Below are experts of layer 5 (counted from 0) of a mixture-of-experts language model. Rows are named router (the router's row for the expert), gate (a neuron's input weights, with its number), up (a neuron's input weights, with its number) and show model dimensions 0-63. Each number is 500 + 25 x the weight over its row's rms, rounded and kept within 0 to 999. Numbers have three digits each.
After each expert's rows: a language model's description of what the expert responds to. This comes from a sample of Wikipedia text that the model never trained on.

# expert 53
router:480545508483510522472507484470507487502507490518500460494506461484467512518497480504523516518512570466504471459508511525497510493514479496510479490535491509459476524432498538491483535529454498
gate0:549492519506482535509464497494512498574510481454527482467508498509491500480567492487496468511473474509528498483487490489511517455491508458499436494489487487545510483522544480503486528514494486
up0:520472462484504483512492515462547532508487543486491498493519556481502489512500530513476483503551496487481506471545537463546490531486475525473518500527453514457527537458508490511468479500545447
gate1:503493469491474497517508501515499503507527457482436483508526518518484558515545529506535503505497505501453465493528533528533480456512471512539490495552540428470527492517513533490482471499488522
up1:525481497509511508521539502460515509457533486478534497486557479481502476490492483507496545490490510470491521469450514460512502490435525533509499486530504568488498523520504546505527503481495521
Description: Words from film, album and TV release or chart contexts, such as Film, Television, Best, Billboard Hot 100, broadcast, chart.

# expert 27
router:528510495507513484510483476512503536540498500512508509512496516543477493456482467540522513488497483518560519484515496498517494458501523529514510527467510476522516492498457471508428493538473518
gate0:479491514493497510442470505475518510529520488451485498550554469523487526441543503508506479499462525490508539519520504527512518524514495481499499495525514534544492507462522528499484498476484496
up0:488550431470555462482463497496507528530488508483496461528551492521500522544542494531497516469524539505492500545498478452543512551485539440515459527474493485509525425478546510521499502461499501
gate1:533456458506511490492522466513501494472481502519510526517531490540526472519533487540506519560485493503497502499495495487517540455535489543507497508529520476497527471497491522518456464510508535
up1:512481494462526473537465485440529488475485520474554457501518488463508518492556480511507475469482506486536523498505519502484478531492483477486446486488485510484519534526500480467531513504471479
Description: Line breaks after "== Heading ==" section titles, after "= Title =" article heads, and between paragraphs.

# expert 39
router:528531507466500510494509486453520475531558482473487525582468498498496546538448498509532489566507515485498492487520483495534505483494480481498518475514485502487506501516500484502486546506508537
gate0:524471505501468439497493495510531503479519478480501506467487494527515485426495457506521462510487478536476487496477489494527502517516523506531469486474535522531475541472496498477528490510499519
up0:518508464464564436493510542542514507514503473477495514495519515503549491466475453555488520521495454510492517499468488472503522539521460501486469490496490501516520468472476511530478496451504495
gate1:471485496483462470542501492456461550477539544481518482481509478523480454473509560497470497491491481486509483493467499511503467458528462535496500447524501497466514480495525536496486489531509448
up1:500503487529543483472482468472537495466491482499523471494492536501493472509485501486504500461540484493527546502489523444528449458452503508485515473444483485473475509526492494512493484471452516
Description: Nouns and verbs in set phrases after verbs or "as", e.g. as part of, took place, make way, role, appeared.

# expert 48
router:494489469480514543456490510489506485516474494471466477522479475514508465531477487539469513498459529503516501481525509479474526474569471507501466523486502436517522478473469467530492500508488491
gate0:524459516500523485480516536492485533493525479459492519503533510450469535448516490507507520505475465521497471455494508506495488495504541496510506522489490489499482552465493484480518496503475457
up0:486470496514510491506511514523520478557483515554501491497469525515480446471517508508456451486504520529517499513490485523534539556551533481493481497510490510508483508497510480508472475477572465
gate1:499455497511464478513498495481456468526511493509505512506506467458509452490524539513538513541536526531503486569528544512531510494519499478520463486554493514492508523483530512524464534475531513
up1:485507481503519531523475533476523510507501507497469480463531513479486454508508543496485487501476519505475500500488518503544470510525498489545522485505447544499492487515468475517507417503499516
Description: Pipe separators in wiki tables after names or entries, plus table fields such as v. in court cases, FW, ENG, Label:.

# expert 50
router:502484457482495514503501510502509504485515478475474518512477529524490514512512473476507510515506512513491464482509525518507549514504499529447507527524497437518493463528514529464451485470511502
gate0:545554496540476468475492491505519497511486437477482517467473486494455554508505502523549468535476460492489479472523507525508508476475466518475428521487540531567486524480494514514483497540486495
up0:490503517503531513487492497490522519495499518537488520472521525474510504489528515550481508517484511494513451511481469522494540494508491513523473509450549529510480471498536476514481490521504458
gate1:548451484460500513538509450486508528502519511516524478520524481502506528512520528481502503488465466489496526487537526525528501479531492520513516486495500503527536495530530497502488498510512530
up1:460504558519519513505449514538506509498497558516483523505481504493490509530483496524524462491481514487510511508477518487466502469535482511534509519498494529490451501509451551491495490470456532
Description: Digit groups, decimals and currency symbols within figures, such as $, £, €, 1.08%, 665,002, coordinates and patent numbers.

# expert 62
router:528449468475475539501520477511435516459516485517483492518460541528459544482487555442506485501519521516497521515514511499527503519518535488491445519536522500517506492506501471516499500461495524
gate0:520457506521512525472530477539521465463495474481469474500514459501486476488533453514504476453463477499515498500527486491487493494479512498525460502496490514506557501494525477475501431510543493
up0:538456483464526484492436517487458531532485464498478491512485469512522533521496495521502485454532521519517481503512484483516533551541481523526479510469543496518493480490447509529522505500509535
gate1:447489531495544495526454483473510496527448486465518532494488481494485480493520481521482474509523478513525511515475497554474500509499532504573468502515493484488542503476491501537541479532530517
up1:517503508486488516513499513459499512481494544455475506523530469509518521532520450477514559484487468489521539493481463478526467478490503552525517505466467533471476551527441478490486534494474511
Description: Opening parentheses with following pieces after names in lists and bios, such as (born, (died, (footballer), (featuring, (first round).

# expert 43
router:506509478501463506444493514510535504509494508517523466539495450512476474527521546503474478497449525520519483485528482467462506513519475485455533463516465444476523460536508504480519524481496507
gate0:470470520511480460547494512498488528493515488515529494458532483529467546454546481511473493482513499485528496534520514573503489508455542441498475512509491493487466568507504512507536443485513496
up0:495496486491520499491490531466535527493475478535495461479553510475504513477538447518508507468502509485525522524496498537523506530471521485479495525532518465471483488522483511489513496495537528
gate1:513500495478480493488501508481494494452523494437487492519539455535537472490539477502498495494522468485501492469530503498453504500493503493528463524492504475504467492475492466480470501498489444
up1:512477517504516505508492512492521468463512468472496508505492503486516479512513473467550533467461508516547528490459539470526475466478496521462500510497438475446520505510487509499491487498446482
Description: Separators and entries in racing results and minor-planet tables, such as semicolons between race scores, MPC · JPL, Chevrolet, Racing.

# expert 0
router:451519507475487518502519488512491460486524532529490483523450476507489542465517518530504483537457493516480459533466527482571518566511569501493490476509498548488526528510537511477464477468494505
gate0:495537529510457492516438479479465503494439491511507551494528519510503503498530495454525485495510518487499485481489504543507524509528497516528489506499503506550495514475498469488537508552519520
up0:560439522485527457472513548436522487487503474509535537470542519481508494524518523563485489521548487497488466505572460481508460519509510512533490526513469463488496474469492511520530508509508491
gate1:510513513494509493516499463466507506474513471461506499486538524497512488480558548528474499472510460524508469525555492551497503478485505524454506494502486480476523458513542527486532475515509478
up1:530505518509506503499451509496519462456465473487536487510510503516495517444513503476474447486480523494512562495510515507527533475520521534512522509494492548502520528543520497547499488494484466
Description: Digit pieces and decimals in geographic coordinates, percentages, areas and elevations, such as 33 in 80°11′33″W, .1, sq.

# expert 20
router:504461481491507485503551472479513462517523457511481434545526509474479504494451496535483496530505552524524477501521432549495528533548493514486492472539485473450535500493471501510507496485527479
gate0:483496502483451527507530526495498509492494455515484483487487458489465515447508491516533493533507482505520523506485502536502511493549507448476487512529516520518495533486529491549506530544478528
up0:508495487447497450505510517497518462495485525523464502486523538524539531503461498489456484493473513488564517512449491477494523524482517522477461511476507474520488476524510467546502471569501515
gate1:491481512512486499507496420492501503477533471487506463519547464505510500504525536529513492495438506505472496480496497508515523467522468478498475456534485488483510511506528540493497485456509493
up1:534477516511482489518444497441491533492500496498507478504519500519476499467490477511509500484487533520523528538497541508491524466479526462542486506480491498512502504490503506519506525515473472
Description: Nouns and modifiers of rank or role, such as lead, chief, head, main, own, back in linebacker, often in sports tables.

# expert 44
router:472510462511477514479522479518527499538473508512470545516474498496472457527445507507509490488468467514541452482517475492510525510492482507498516495499492512496532500523438503531514500514497479
gate0:497491532529489530494513494456540510481497484541470481505503474500490525495506472473503444503488519488521504479501500550500496534520504452490440508554469519497478538468487507471506459490458504
up0:479491510470537482482470516540534492493482491490503519512514480551515491483509487482551502529520507482533473501489480534513460504490513527533473467509466450487517468519505538536495458558526461
gate1:487507477475465540505509445493494519508513479488516513514514482533481498531542577458491522501520503510495527534519499536510517452528507516509490488534522465529471505517526501496487468488517481
up1:517474506495504518518474509481542476505497465501545479523495511499476532468521519473523507514470486497507509528499544484519478501478524507493508535477528530486501519509535487514489507523501544
Description: Line breaks ending table header separators or rows in election results, squads and lists, plus column labels like Candidate, MF, FW.

# expert 13
router:463486500507497485540484468516444539486490487478514476495530467494483507481474487508547488457490486487483538504472522517553468498494510516525518501502482526565519474471501506469501513479462516
gate0:534530512515498517488519513481477533454525493496534544458493492494520519460515501470515500511525514518561479498486510498536509465516489494512520457490533492531534520490453532510463456526498526
up0:486511473483505485473485540457490512461513531494485493487462535468499517502533503484476474472535491467501465516480533481523459497503461540471514510526471477543542506527459497475470445471505505
gate1:526480489458479522473510479478525496449494501448501459514476461515517503518567509525519511459496503512510509442533455535493503457491514446537485496520490477517521514490519536482447475499511489
up1:504484524468503494499455541469529492482499516514513460501531575494504492516501472491465483483505548504510533521472533525484487515484498484473481473512505496456521544501488513552494502499461557
Description: Word endings completing common English nouns and verbs after a stem fragment, such as -ing, -es, -ence, -ive, in ra-ve, sedu-ce.

# expert 25
router:487469501493537503480525489538460435511483481518499507527462486530516480465496526503477496495512507480506509524533521455476543547547474550516481454492479489513512462491544499528521489528510508
gate0:490494534496485495453497527518525527505537500472525469519510487494491486459524478528478505462488494533551507454492490511549532471524515470487462536516519474524461479514511507466535467499511458
up0:517479495474547490477479538505509490541458540497515454497537539520478494517493532542494494476514499501525520498506457507512500512540496485468514552505464528544490478533556474539516490518485512
gate1:482497491482474527495495485483463502497546522466529526503521500535533507517512514530474503489518455508522523485502479526507508480481513465527472472518567506485537516492504492486502511542504488
up1:482536497502541526511517546464548510516514496469487485464523516480492464514483466526516491498449498501506544505460523482506404465466499472525497498509486527546513515537470505520489535493478493
Description: Line breaks and header words opening infobox sections or lists, such as Preceded, Succeeded, Personal information, Scientific classification, See also.

# expert 5
router:464534493484468470508511520507528485487540501543463503474481502473531488452469517512521518518478524469469514470488500477495488511522501532524512483499514520548516544478461529497485490439486483
gate0:503513543552502518498491507469511510499517414468497527525523523525496487474564479483544480515511563509544483526527489517526472482471522511518488475488482512504465487463437503492489492510475498
up0:527530480453531494487494537463475472522501513507518515490516496510545489497486457547449471467502546465477521463494462474512480502500470527505465491481476504486498495548499524546493483508535488
gate1:497538530480469501496479448540516487492517524462514507524540436466457464502494470511521543499497444557545491506522527480482527470490504465514504489530496456508502474475476524543538492521499509
up1:502535517538499492519488500497517496508522520515500500476562481468490494471490439520508486514467508491495536521514492497497470499483502455552494464519486512487497542536495520529519507466480471
Description: Inner word pieces of learned or foreign words, often before -ic, -ation or -ian endings, such as Met-am-orphosis, Med-ic-i, Scandin-av-ian.

# expert 32
router:500511508505461491515482503481498497506543535496493519449502505469514515476466505524490462534512508425454551503524502508478483486479480496492516486505511518518468546516481514499540464504491490
gate0:520489505512495511492469555473517520460460495507443485475524499481489498502530507503496466474483483489496480458524498529498466458470531470488481560519541492517480497483526507476528517486490481
up0:495509471471513504493473536510494465509490473505463471473514561521522514534505498489543510480529514540527501525525493505514499504508534479492509521482526501536474478501504478509485509547519463
gate1:490491524494517507493505509514504473538506491506521478511478441532499514504521522504505517509498525499455485485531497517515499500542482481496479452540516488461509492497512496518485516519513504
up1:515486546495487517509478549507531508506474539495489459429490458527508533491500444547477496520513515460505526537488543508519489510485470486478475499518471514471507493498482473553522496486473511
Description: Interior word fragments before suffixes like -ation or -ate, such as it in Commitments, celebr, innov, renov, negoti.

# expert 47
router:489486499490512512512489537492540516488492508540501466527477466536512504558510468517484493498502471489510475445503495519487506496540508511447494485499491477466499494509518474516518464494555513
gate0:503452502532499526466504502483521499493458485516467509475487513496469505467539465537501508539495482494547488529541497532533525494498515528539499506501500535479481532482510529481465524531517507
up0:540470501473510527513496499487538474491473534513492452463501506483438551520502498518498504514528477503480507507551498528542507536529543515458487488469498502541484465514472478492444516515546479
gate1:515525464462475456502532500462449463510484516469499500516508457523492516560553492494493544472523484492472470547558508497546524450501485534534498442501488488468516502494468489539460530517489481
up1:522499542506532484484474493490517499516560486460501517428491529466477466463516514533488476497510560486523533462490547535505450519494470514538510508491500466494509494487480505497481555534522529
Description: Personal and relative pronouns like his, her, she, who, which, plus inner pieces of Indian names like Rajak-um-ari, Bharati-ya.

# expert 11
router:469516451482502506528489484503486457495487520510512479480504498524474506483512528482453464517490509534514481520483544481488504536539540527526442481504500559476521479483551491486503490500477499
gate0:535501513515520479482433518533507525465492488475487504527499478511506511502480505516461479470461527492499497493501475499541562491492507532517481524512543488519470497479509515529525497503487474
up0:506503506498500479487442509521496517504496506483500482521523476529529471522478512500485515518485508492516497480529512522475496519493518478520460500522519474488521464466502525529492510535535491
gate1:504489519459479490517504490451489496500509542485494459492471492495470483507505546529490478511522477495466488534536546498491498482495492498479487442537517514516529532521516486514444449481495504
up1:521525540503480464529525548479493478508515498453502488486489505480545514479528472501503526465439516478550579493481504485543508513465483485476507470498471530446513512517485495500509501474492503
Description: Numeric pieces and unit tokens in measurements, coordinates and results tables, such as decimals, elevation ranges, ft, cm, km², primes.

# expert 14
router:489500511509529469503512473473490509478497516475474501515518444463490480462459434492486507458493479458499511502507523509528486489439465480514529474485481523492516528482491558490490518503475493
gate0:456452500521499516466469518490475486517523479459483505475512467497489506481562469476469489436505495472474481509504528518497494513482520488521472533465536515520446528453502517496518481523530521
up0:537466498469533489490452480494534513498514528513459487485477472524524488515496480486507494489538507541486469513534502491506527498494500527507485493468539465487512501506521507525493497514516505
gate1:474495505498496522528515493530481511464507503518512503443491511521538513510440506504493555512537498498493520529560502493498501490514459508479466468472520495509500513515483563495471531484495518
up1:447493495444505514532490542441525524492516481483478535489515487546493492508523470532562526478476514503448499467487518501471461471465536489503495497503460548462482480495445485549444520519469525
Description: Word-final suffix pieces completing verbs and participles in prose, such as -ing, -ed, -ating, and words like making, operating, prevent.